Below are experts of layer 4 (counted from 0) of a mixture-of-experts language model. Rows are named router (the router's row for the expert), gate (a neuron's input weights, with its number), up (a neuron's input weights, with its number), down (a neuron's output weights, with its number) and show model dimensions 64-95. Each number is 128 + 32 x the weight over its row's rms, rounded and kept within 0 to 255. Numbers have three digits each.
Before each expert's rows: "raises" lists some tokens whose logits its average output raises strongly, later layers aside. This comes from a sample of Wikipedia text that the model never trained on.

# expert 1
raises: "ven", "udi", "ul", "ver"
router:128140118104098151168162130133095126128124136108043128127101166135174186090109147136098123136105
gate0:168144132127115176126132144096134108114144147114117130119160132091126154120115132101076180150106
up0:090104137129090161091157112126079151142108119106101155070132148031105141161062135123124147136120
down0:154111116148144082107151135106151127149095152097123123121110113169124148142106113138117111156118
gate1:118165106149119129131140156157129156081073104136135161147120073109133135150122132133107110097088
up1:127142123114094151048125068173177123132187149139114095116120093183094121171122108081094132098097
down1:137141157134126091119133148125127188083103103145097119083177090070136100113131169119102167187172
gate2:129186141163148123108174155099088125162191134131117152078120105093089168083121124112189126062111
up2:140142116143140115089131094069141071102082179125114081116171106137166072154125078128136187154143
down2:143116159141148147081107112150146143092099094134134108082132129117134119106094141121180097153154
gate3:124117125144188117116133095135111113127145111184131138187129083169083145143089208082099122145104
up3:150112115164140111086140121107119174199084158146182122115148125118154128147111070147112129122151
down3:077092175148108159111097122137240146083088101154103179099139174173088142058123090111141070095156
gate4:109161134118175126126170059074129083134058107081164163077126181088118134147087127112107150135165
up4:144145101129167089083109086157059108127135067139135151143154079169106166106090145087090122140112
down4:119101095154077119178168193146131121123172131116077175081197129141109132086168132167105127090101
gate5:167139133134159106105174100080183130131118134102075117124143101082105110120095102140142108149098
up5:089112168062075106106105179130098134151137102050136045133124104102118147111094111082147126133111
down5:125119103116212093106080077137136098134136157126127120139136116156153126115172121154101144150150
gate6:089123113106109158139166166135129112120145182105074106124139190179141194122156183134140139123151
up6:109159053088143107155135150144112164085072049133136117135119147121096111165108161101112150143149
down6:111124175142153159101162186138095125111112148122152129104180159177145105104116136126110106170189
gate7:084171110172151104148135119056134111088140134088112126118083108078113138127150133130116141158121
up7:155126080156078111158129086127107172105098155156121148088105115125079139166095149125166093156074
down7:079107073139119082089162162069097080149150171122134187188149153159140141106112108098111115193158
gate8:117125124085147191197078192175148140138145159086086182116091087171110183131151131102140115172120
up8:139110121111129109132136141131165153159080095119115157079130108100113192123192133141093056150126
down8:118109111156067097102139146146192151069156116067127179128172118154150122117136142108157130112107
gate9:143121109177148123157090117077137115182169133176093155102152139123100200074135090132118089153121
up9:122156103126150121143167122151098061221122082083093130211056106142126124159149173089163147118117
down9:061183130138143158151163121139130117088121140109145082151154187180089129113138137097111172167095
gate10:144150132121079132130089180205137112142152121114158111137152130107171181061138192158127132113094
up10:095068187066148161156064162142123141119093164085137121083130095095158212149172153145098132088101
down10:118162133167087161146117113130169160105143064070081167136154105098109156108155093165081115125145
gate11:181151108083162116123151116074154111151146155154132164097050137166157154121105137086084107075127
up11:114103132152132090158111142156057091143070151077138135091129111073154166195076085143159108093147
down11:092096144093153080146124086058111097135088090083152100093107164143115157101153115118105114204123
gate12:154137160149109091191086192124048072167139130117138142123069110095118102137172091167171106095158
up12:061135116150137094139139091146146131096147161131166175088112100112128141141111090098113173101111
down12:064163135152100131154094129121141140063166154167175122161083151108142158099072122178146100155096
gate13:106133159179069134121127138145177142036143120102123163151113133177125139213142166155178169093126
up13:106113179101151112164115117131106103131117160134117151136128131109184168144140091128160152129173
down13:106103117103047085084153153106191123125123145121184090085130158126120198121165135138166131122129
gate14:106123186120147110146131119098123134073126180128119087104114112150087087164081099098174091115144
up14:120115054129105108180139083142090062126095104201124113143138124120167125119102144107128151149149
down14:104113144187114133104117129097046152160164138185080140112179127077173140083147139166112139104131
gate15:135143098182154115114135161081084160178121171109130109138149153165086076103136177131116106147111
up15:149162164147093147133150138190180096120127115120121131149033157156087093144082146168178094123131
down15:094095146172190130152107083123146127127134102110127102091061110166186168179133203107094116136130
gate16:164114083110159148130115192150112152142105125106114125102083182174113164120116120148094096128117
up16:134160144102156157152083148071159113112110150151133146139099139142153072146132124169134179168129
down16:157105145121108151123110102072140163143119172156180187139106143122084113056083132161087083088156
gate17:161164093078200111082134165131147144134138109108123145122128111163095150101096207100138107132151
up17:094144142090134117134115064199175138139124127119129129045138124096115130117025179159105145172158
down17:146157117122128132121140132167119148136147137149215165110172130154126153116087176147125113125099
gate18:186098156183135128114101147142160087036086134110053099184155146107188102169132192056135099147076
up18:100182068127131136127045089134112113105146102057065109118126168129171152171103094169127163140120
down18:142105136137132111121091194189128154142131125145146106103136117132076189120134136154167129110099
gate19:127152165155173103158157196144087166108128149188103077181130123084133092164210122142129167178169
up19:130123073124095148166150160148138140121109167093123089109123133119168077134149173091163133118160
down19:134095128120121143123125122092125120099136152165109160152121141101066166144128115146103120104094
gate20:097088160149136115130052133087178172103064095130181152057161147113136119069093094089152104131147
up20:174134130142112039127150186075129079141084142155132192099157072115078166121161130063202163096108
down20:186139148089172080168089074140152069167125098147171129093128149121108131162194121065162162110161
gate21:153096094120107130145102126169131170116052101103113132146119147137160123157138148112057082145155
up21:149065139139130050132122128109124134152175114158138169120115167077086126177139163054092155133131
down21:089108127106104133096089107143115104141114093117145036166157163164135093149151166090139105083113
gate22:117146130129123183121145146122067153057100163144178158141165106137137150087153131127143179123131
up22:100100150062125133109102147132153085143067201169123114091161141128118085087152118108061103143125
down22:143174101156138127168111135151068098120090076171131060170105146152179142123120159124146091168163
gate23:174096121161179138091157126102127014129156109100154114099136141153084082137071104133082155105087
up23:176137152118101042155178120147117094142117158134073146129172092182131012144148085151106113122095
down23:103134124124130112125161136132201142107147140128104167146161149127126114103153100125089152127135
gate24:129133125173171138177138111068147109089134221135122128104149129099056096133095155111091160096157
up24:152074185168182111137150061123187097128110161089099163127099118123092126110134097157173145101128
down24:148137095104108143146142145156082131087140122096093134143152075125128077102174173168169083141104
gate25:148101100091124139055146119106099155158218093125132063088130153136089186082058185122102085157115
up25:123103148183107079166200156160116141111084153126100109134161043058131127125132136174088135117094
down25:141097153156120101137152162156101160133116101130072104153137116181120136148084100117095087128121
gate26:113117104091139139104100109080132117105091168139206128149145087102087191096197133044155147105112
up26:135099161104090111122082105147147197130146080094189079143155183076156131152092106112125134080089
down26:119120089127146102118119143108096145117162139130134133070098102148147153109079158132060162084122
gate27:177188085103131117087133119124104096078110113108138076128153163097144198087063084087110140138086
up27:081132147060114164090121170147116090077151134078119100082091079158151109082092157111180156152133
down27:101102109100158091098070106150103121105130134052151185134148185121153186057130113200107139084105
gate28:146148116034102164155126104167178110165090178144158129180162155126076132129151086153136177173128
up28:165097150108134156112136148122144096153072188187164113144149116111119096077118134107140106146122
down28:117123129130105153157138096140137096182175173143097113138064086172195125105120129182178096091192
gate29:142131080090202113130092116139147125098157095114044124204125188101106113117075136104157161144143
up29:092107115168119148133189168125131195094075144055145107147094096088160142119133105168135126155111
down29:154142158115129143141128127101069156148122145115107104173089091112127153107166084126170177152195
gate30:098151134139105143167106139120116170153152106147133188117150155123197128187109096091153146119139
up30:129131108129159072113125165116130187193133079100195136125124098071154088158161142167115123056103
down30:152114145150144068119102116162121133115128102110108133194140119090189121089127060146116102150184
gate31:167107075122127189102108164158124086108094034133085139132155153176092093183061117133112088133083
up31:123120130135139101138152132095131121206114125141057069129098055138170170112159135152133108119098
down31:146112125090123149063156136104081112162080071122134110210146159138143139159144130082166151110093

# expert 22
raises: "able", "age", "ography", "ful", "ations", "al"
router:168131132123144130148112161140073161122115107165122118099142186101077148140133089154147109097155
gate0:110116146121084174155116111119136130146126099150124119097136185128106177136113102156122101125114
up0:131052111194090118167128079083163070121130157142075096085145126188141118155123135189106084105092
down0:050115153136100102078108143174153127127164100107152110076105180090086152126132145094065092127134
gate1:075120066132193137157125079101159114129085133098098173118142138107106071092174141123102075133155
up1:117165104132090161155128095179174109124124088152133123120090141164181112104063186163112099140104
down1:101106146090129125162136076131145129175082108147104180114129131091138047175185097143105146079126
gate2:139104131127049122122100188156119107175139095145165107160127125088117144147155192170120131121042
up2:105169130154127107164089131150134138169163168101203097101143102149179101102142116115173145131122
down2:192073178145095152078088149136141088141192144139127088120125122131159146109094169138141117113149
gate3:132142137061089104151125144114167136119154169140119117121078142074123112106190135096143205075118
up3:158108053182136154135159112136080128189110144118061154128091056137141102166128094134166114090041
down3:128174138125166043151139142137114126120116186111134083106166151136110113089111124155110140097128
gate4:119147095118101176118160088152116145156133105131087144100137133124130178147117108107044186188128
up4:159137103129135145131117140120125165105102159122157139139169093077074170141135121135135121143056
down4:074080122118158076116121166124142142169115113112075113187189092182130130096116139115079179139123
gate5:095074138104106134145096129153123086119093115087094117104121124135179182109162114115120100142141
up5:109162144127078157087111135121155106109143178128115151136139125179108144139123187096088128104111
down5:121133156136162135142127163158099176081076074101143071122079149203162113176151150148130099108102
gate6:126138149089162152131151100169113107111097082149086140094133152134164108111097121128102129072090
up6:108147188151120138077126120148137209081126132128129163163154125114107110057162142157148138157109
down6:170148177135106134123161129105117129133137155136142113104093129176133090164144102138127126158110
gate7:106128129123069179150149174157156104181103149086149106074160097118121160137167134124143086121084
up7:162042056080191149179082131146161129112184108126133085139077115122081126119154142102087162134050
down7:103173112123163164077140180094199125124107200128177128078123099091082063153155150101154095105089
gate8:137096146057144112152129092089136159125094170145144125086147095128078103145166125167132147148172
up8:141195140116092212139061141090137141176094111112154154111186121137084100196078089104112136106089
down8:151107062099085115124130115090117100065214133119139176110128139170147106143117138206115162204108
gate9:139123164117101124139139147127058095164138112146169110125107191115181172157105125129124069147133
up9:115143078106106152130130103120170114109144066131124137153074113186063128146098118127122097165130
down9:071141124110181120060153130137093145172104143155149172095061084091120163132178184084091116178142
gate10:159159120097143157140146123177105105164156111094194200169145140134137139142128197154126120149125
up10:134104146178151123113079075131153152133157120116127095195184171148100112139121109073142142126093
down10:132118087129164041124113145123114177133188113142169188094118108142109139177092141173107094152080
gate11:067111108131110111110151201110124175169157074153135177075145154129124145079169138128102090111166
up11:142143207076103116119063170187104108072093093162105057094157158118165116116126091106192121097152
down11:080144073118119105153139059180084108157151131092181103185110106076084132155149116096054079114150
gate12:181098134121115138093137112105164151118139113166147126142076088110095217159061181128143112146138
up12:143157154131112145117127187156137163100109128078105159098092144121090150080061169077081194095164
down12:140147101138129096103129133116116143139080122159066132182119125165134093121128108117122148127103
gate13:159154158132173104112149163152126130097127107138138109149118144084101068093121131092120154163178
up13:153106145136104109113061180144173184153152138063095055142115084126129146062140169197158071075052
down13:124105131166115138128075104125091116151133120142100168083152138152095127183205121054157173153145
gate14:132038176097122153153079138129141063181172080158099175129089189075149136169137148168164157192082
up14:192091144174149051102210145070108146095128148120105176166083116135071152127153097083137109117179
down14:144153124150134134098126112114133141100092139209134165114094161086121120150081190074117203143108
gate15:166113219159101022137172131110156135154121148106122165134110140138115205119203146116156136101093
up15:126122085117124100093200156138133075148119150124127051188092098154138148197189135104100121165131
down15:135176136164140115120137122129157153131104094104194173120211154128107136136191135112132075040110
gate16:131152108163123145152193098103126103149132069163144094173173129111131141163115103114129136138089
up16:131119145155104089150178145104133088071153145096152114149171141148133144121058141133118112078164
down16:158126096088146087116118168170069169151119096063098096071143130157098119130150105116075166087186
gate17:147141079199147154125156124152128101163117125091124113158100133099071180125147177088160158164140
up17:157098164130076169090156151127146133145097173104124217118124140166149079157112050147129148094147
down17:088066144090129085167104125137124133096091090134117107134080095095181081126138112094139144190168
gate18:143126110107081108172136090129124126167108091167085080121129180159133127118082146172095122161068
up18:142139169170077135121115053121145081148109173081100185118082105118109159110128088126172216170125
down18:089171188105122156150137149127057161106120155094104155129170176115169094111121122099095111133095
gate19:149138220161169146127169060091136132145092127152134186077105125191011135112124096122136116202129
up19:199135191053073159125125114082081158161179157100117131083091105134074083107169119063104136103139
down19:095124143140050109181177098092088091088146080123131120129185182155151154168117094114196162119103
gate20:124183121149133107154133166064104089111062114114160193088129132109102136146086128132190161179140
up20:132081111111094132140129155171098160179179162121074135141100097071157176158150110174128092120144
down20:111150125145122136100115162124161091121150126106188091113127122106158143094154099150146137107151
gate21:174170148089132095178152097155119110155170119090188147072170126133183147170192163151154181066142
up21:096105123151145084108136094155094100100116138201101055179118122106127147085064089175152150124134
down21:177173136140125139147159094086142185076163138125169138052122138144119081183116108145141117114149
gate22:106172137116159124162106103106159194142137139152128036142129110170152156013100103164122088131110
up22:109140130093151139178117104105108156102143113161113151155106123106146143099143126151128080176130
down22:168165140168081205110172115118087195127167202113122118106134131104128155068112152103148153087144
gate23:118176141113111085190078117160152193127091056141133157100131144130123139140127157144169134091164
up23:145122091173094130106111125116124143118128094089119134091098137124144122180106174155097091115159
down23:124131169200148138121118140118132116122141098100186126108038104107157110046152133056180143175098
gate24:099102118137125093091144149145173086111177128155143126127137149123168114132139143195070090128167
up24:127145157167169153170087112192123181127154099131081185111137155091101133147151117145107166189116
down24:132062135104179090092162175092111106099141129091153124172100138158169129107149094166168118182078
gate25:121143121099119088145139160093158111140147167111177112117114116152145116111136085099146150131081
up25:093151151043121152097101182102164117084151071171157166083108101107122131160102164128100107159121
down25:160137118141150131161055156105138165135153122152113120171106105142145120148097146072145138139164
gate26:133138141081193175104128123139129111178155168127139118109073146125108217128214193197103117135122
up26:136067136138069141188190159122099107160117131135183161131122135140183140133128156115195109110135
down26:139127138143149191108125148184148094111164088208143122087071157185126105137151134090121149159123
gate27:122104135113100078192081143161093179148141124119135144100123131185132150131085167119081128170113
up27:084165164152134149197139147083149141145149106107118145149125146158163120134190122130141173106084
down27:082122142124120120150116159127088108073170119115114139069164138127177147088185085141113133124130
gate28:150123110165172219132134128184061100117149053135105137113116131099110107168133078146108157146158
up28:103183112121135077156136155169194129156171079068086138140142098155085098111225125146137157118138
down28:127124144147162146113091082160108137133111159139115130207076122094133153111115144187125136124125
gate29:115145155144155104129109169119133072100128113068121085119183120109125127124094144122141115071117
up29:133154156125079134126158093132159113113089120148142149153164118119144142110149110140104199142138
down29:166078101111112100106102149123144145136163112093139108092164139124056203117102056131094115109060
gate30:135102141138140106089093145121104075159044138168105081129135143079090155106123164149166181113179
up30:108164095132131109107150116112129108157194148148136101076052073142083140106155192155088141193130
down30:205150136141074116112161167109079161115106059124100165132170166135166164141098130108121078127171
gate31:189156093108077166115113156160158063072140120148108111091031143132179126133131158171124110072111
up31:124161108206093147113117180187096155118172162136172104103100185103051107119081151143177097152138
down31:096079097126178093142113095125190084103084080121061078135185118078193112141203109147234095154151

# expert 8
raises: "our", "el", "ub"
router:134067143184138170110100104110127074160172146155145101115123135161075107126109134177116143178132
gate0:116144177115130162166054126152155127132122116147143063079120153134079142147110144130134146090127
up0:142147185139112173072158165126107087140131095120156148084161103177104125142126071122162093188120
down0:073127090149140183041127116094151151101125131110101147094108090195142117093100159150141083117125
gate1:084086103099161070075099056172104110188110137159180123163134161098193158144142138129104057173069
up1:105172122152141103174157137086068132194146087158103127180074158154068158147157175161147112122123
down1:163139110184126121120149138084134118072076178107077145149157150140146133172117112108147148103093
gate2:105141123110157088139120168121134112090114073131092197099120113085101086178161071077107104080128
up2:130111075123191155110112129128127176114114110158119135154054133136190118128137149179114113102107
down2:150113155177171053107138104128152164188138142160058085092130154130121106120130137160184137173084
gate3:171131103133098147158070176137146094105087146134143149165117158139071148156124101100099174064215
up3:103120167177143090091127060121066069118115117114126126130145122129102079136091140183212169097124
down3:053143203065137120166115132167153094126178133109145139183121141122116149056085091092130162076119
gate4:209124166141154077204185169108174113074123134116112112126072089135120128168138142064152142167068
up4:110147127091114098133147164157166155096133093136156127125093176122079077157113086152140174133129
down4:204097115138127188111153120133147134118155181114153128104117143073161104120114149139146126124063
gate5:115150122129120119132137132170108145144177130108133115106119119163117117111118106179106159115108
up5:126176171096072192080154120099179146062092193131136094124185174125135121172155130139078097139147
down5:114140130168114165131121142103130093085102155116097097146195184073132088133136114112133108151128
gate6:175108049150084144106118129086175112126119092142123158122139149108143172128124112175083075165157
up6:099152110138142211140112108142191105130161115162138168074064160120140088164152184173090191126119
down6:119131126088195143104152195115209194228095122144122150062114128129110120087142102144152131154153
gate7:171090138143130119168150126125130120097136064149171134123121122123160142137130169152118149157113
up7:176139110102088107084105062137165111095161091136127104239096062189164123132116096114156074145105
down7:142141178080130159103143124098109106169100145128107138126142085161124124078120107113187124179135
gate8:113077128128140141095101138122099120161122152127131099115093127095117156104059088113086099090133
up8:120149144159169097167129147149154054119121152206128188107112098158169174147160129096074095080175
down8:123129116135110069108149144124131093096171057130111132120149137100161145125128095116141169085153
gate9:121107128109176139078141124078129090068154133143124166070128138177117134107077134102117120078140
up9:164105121135146151097073083125131119158110142220110174088084133112167113126144116119152108138124
down9:137102149150140160131179131161152058105179110123117122141126171172111080121130153104105126193133
gate10:117134114152109168156129171167157048144173075130153151093084145143182157201094152147063116166119
up10:147142114131109117093119109106031140118145084113121122093099062109158111137110185129080184127134
down10:156127123115129173106088159134177148068123138103174101141111137140172147104106091159120157115104
gate11:156156089120209184155118075158144117097162176114121159112123126091160188167137128195089130128185
up11:124169123064118137094081126192129141171168120135101117121147188151158140098105109103130146171165
down11:162159108167134110170145151096158121111177154195107127099115139057116128153155144139106128122100
gate12:164101121161158156136120099167149163118101115155121130142151125116125141169139095122152150105092
up12:087149049160171132141185097114161138115118112108155101099134145104106168122109119154125155117166
down12:118094108079175038097124133167168196126127121096212130145125082135115135148125114130131154155170
gate13:152127129144108109048179132139118159117122151146179112126087117162134142097143179098148155186145
up13:137192117092046046192118121161169136118140131088116139119146163095171113126180086087083163145098
down13:097118159063137073130084090107094171094120127130092151140165177170114086139109130071100189066126
gate14:084072082162102193141151136108174118121114117096136114159094122184096156113116100153136174113130
up14:095165200107158085169131132114127064115173107147128071121115174110138131142119118167155097119118
down14:142094187134116088121143180082097073181101087102138073129089136145143126154139092142084165185177
gate15:171060067190138132131159124150177150108123160136138163179123128124154099122203178161145157193118
up15:122139150126129106126142171118130145166149173095100148158150172184122115107155072159146120156089
down15:117153129134106124103120177072128169151096131144136180121132122134078183149168091104156100158091
gate16:087153093086161147153123088176145121154153120107125169139075095150154123126195145147119174086127
up16:112111172108092088065144149108116141170190094175075072156147105155103072162087126125103137220183
down16:143090162089127116074107142154172120117156143172153097147097109178117087091177117121112134121122
gate17:104100115126205132148136175116152110146143186138121149137129166146106159110073099149153087151104
up17:151128138123182200119100120127149126079143127146104146119164159135130185112115097086107148143122
down17:144133137111151129158116169122133183098081130172112123149166148127152101149179093119102143145171
gate18:078164196174198145129141101099114086139124137154145132113076116114167127165143130140116098170132
up18:117140123157117140098097122091144202104169143139092136111144142146130075087152133149170071127128
down18:091155143170125161173064107129133176142094089151159139137039088093140100129120173133128137147157
gate19:086086103106132179129054113136136139110192140099160117137092129153103165067187188120133130099161
up19:125160094131073106148083158080108118146126102114158079118130148117169163091190143151135088102117
down19:130138144111203146134130167131159105099169178146115022086121147125100135051170096137122113114119
gate20:134088111123132213128166101131101142136111160116111130102137117104128138171111173159155158073101
up20:105061136165165124075084113127166108099173159218124065111130134109066127130135154044096115176103
down20:153146113113170126138119161140158146128128084132108179114082096162099152098152088145177103094085
gate21:122094098113128138119165149198085092135100103129143156096129116144184144173055178143167148131090
up21:053101116154131113078128118127123149104062154085133107154171133117162156119108123101135107083075
down21:141122150143172078123101118182146103156115146126148104108031075101147171112117115146063121124098
gate22:117078145141100122107118155104070036128109095124114140099077037139101091101127175178145084140145
up22:134139174201101116172139173096123112121162139148156144160119053087129159143090101122156111169125
down22:129173116138087155070142170159152090143117139100200114127135098137061117104091149084111148143073
gate23:151154117137099131083093143149142129140083133140154087086144139143161100166148066097097142162118
up23:135111118084119154114089192109103149111124173131127120107151092099114145124063127110178154133115
down23:128104175169146136118130128133103113123166150120116070133108104140134135159160179119080150132069
gate24:167199140136112104192129130152175090107141099114077108130148213129136138111098127092122110139123
up24:071149074128098178161136135114140048107110127139103096158090095125163133137124098181144096120089
down24:170106103147111133078123109177034198158114101134113099200117145105156100163110165094099134125233
gate25:191107111132126123158116134142095075096097176103115155136125156107099148105200181128170075170116
up25:172132123141149089166134186146122164106115115127148138073130175170156096103150168113171152108145
down25:077094086162117136124103086158074162083141052098163213146149077128062206132115131158098122167118
gate26:156075126135186165061109147148092142097164143122188201083105132133111217122133116091166093114158
up26:106120154109110120118142089164137167105149148141137114118125106123186052135085162103124164127101
down26:122106145112105123158099102078139124089086140112085139117164120101138090142163085126131105111135
gate27:174116065110138174080126091103083119117165079129089111089071140130115098149071067066072099123137
up27:105159132154108091060107122160135116143123092087153107116146083151111152083165100174093142123091
down27:149135199148165099147151101091135111111068165125094086145139111132105153145153108072139114152107
gate28:140166107129113157165168107136162071086149199170078168130139142154094131133100103090152138109093
up28:143129101127143111111181179105151113126132151194082163131155076111150109138113143063144138111112
down28:124100076139107131147074088113093171121139118107114098176163214154198083115154107098190087161145
gate29:123130132095072125138182145091079096155151149168166124134144085122102109139168055105125129066092
up29:106143088168091086117160121139093070122099065121095161196112112131087150130114139126122084132160
down29:143111057169148193098128116146139168151119155113138089145117149158157155134125103154144114169089
gate30:156134088109110117137125108142115148119146084187143062173167199091151146208106214129105137096131
up30:116145143163079109095115170066132124109093191080163079145087127148085146161100178169135112143143
down30:084169155129097138064113090090100134109171136155117082112116157137146135114103158054087131163124
gate31:046121155116178132129167139131134084142086116191150085120090108095149067113141202173149128114103
up31:106129121163124148146107046143146099138159107113149171132155138122069170118054164145113080155170
down31:140079117105140189126166083120111135081130128078113145132148179116115184125128039158130193120125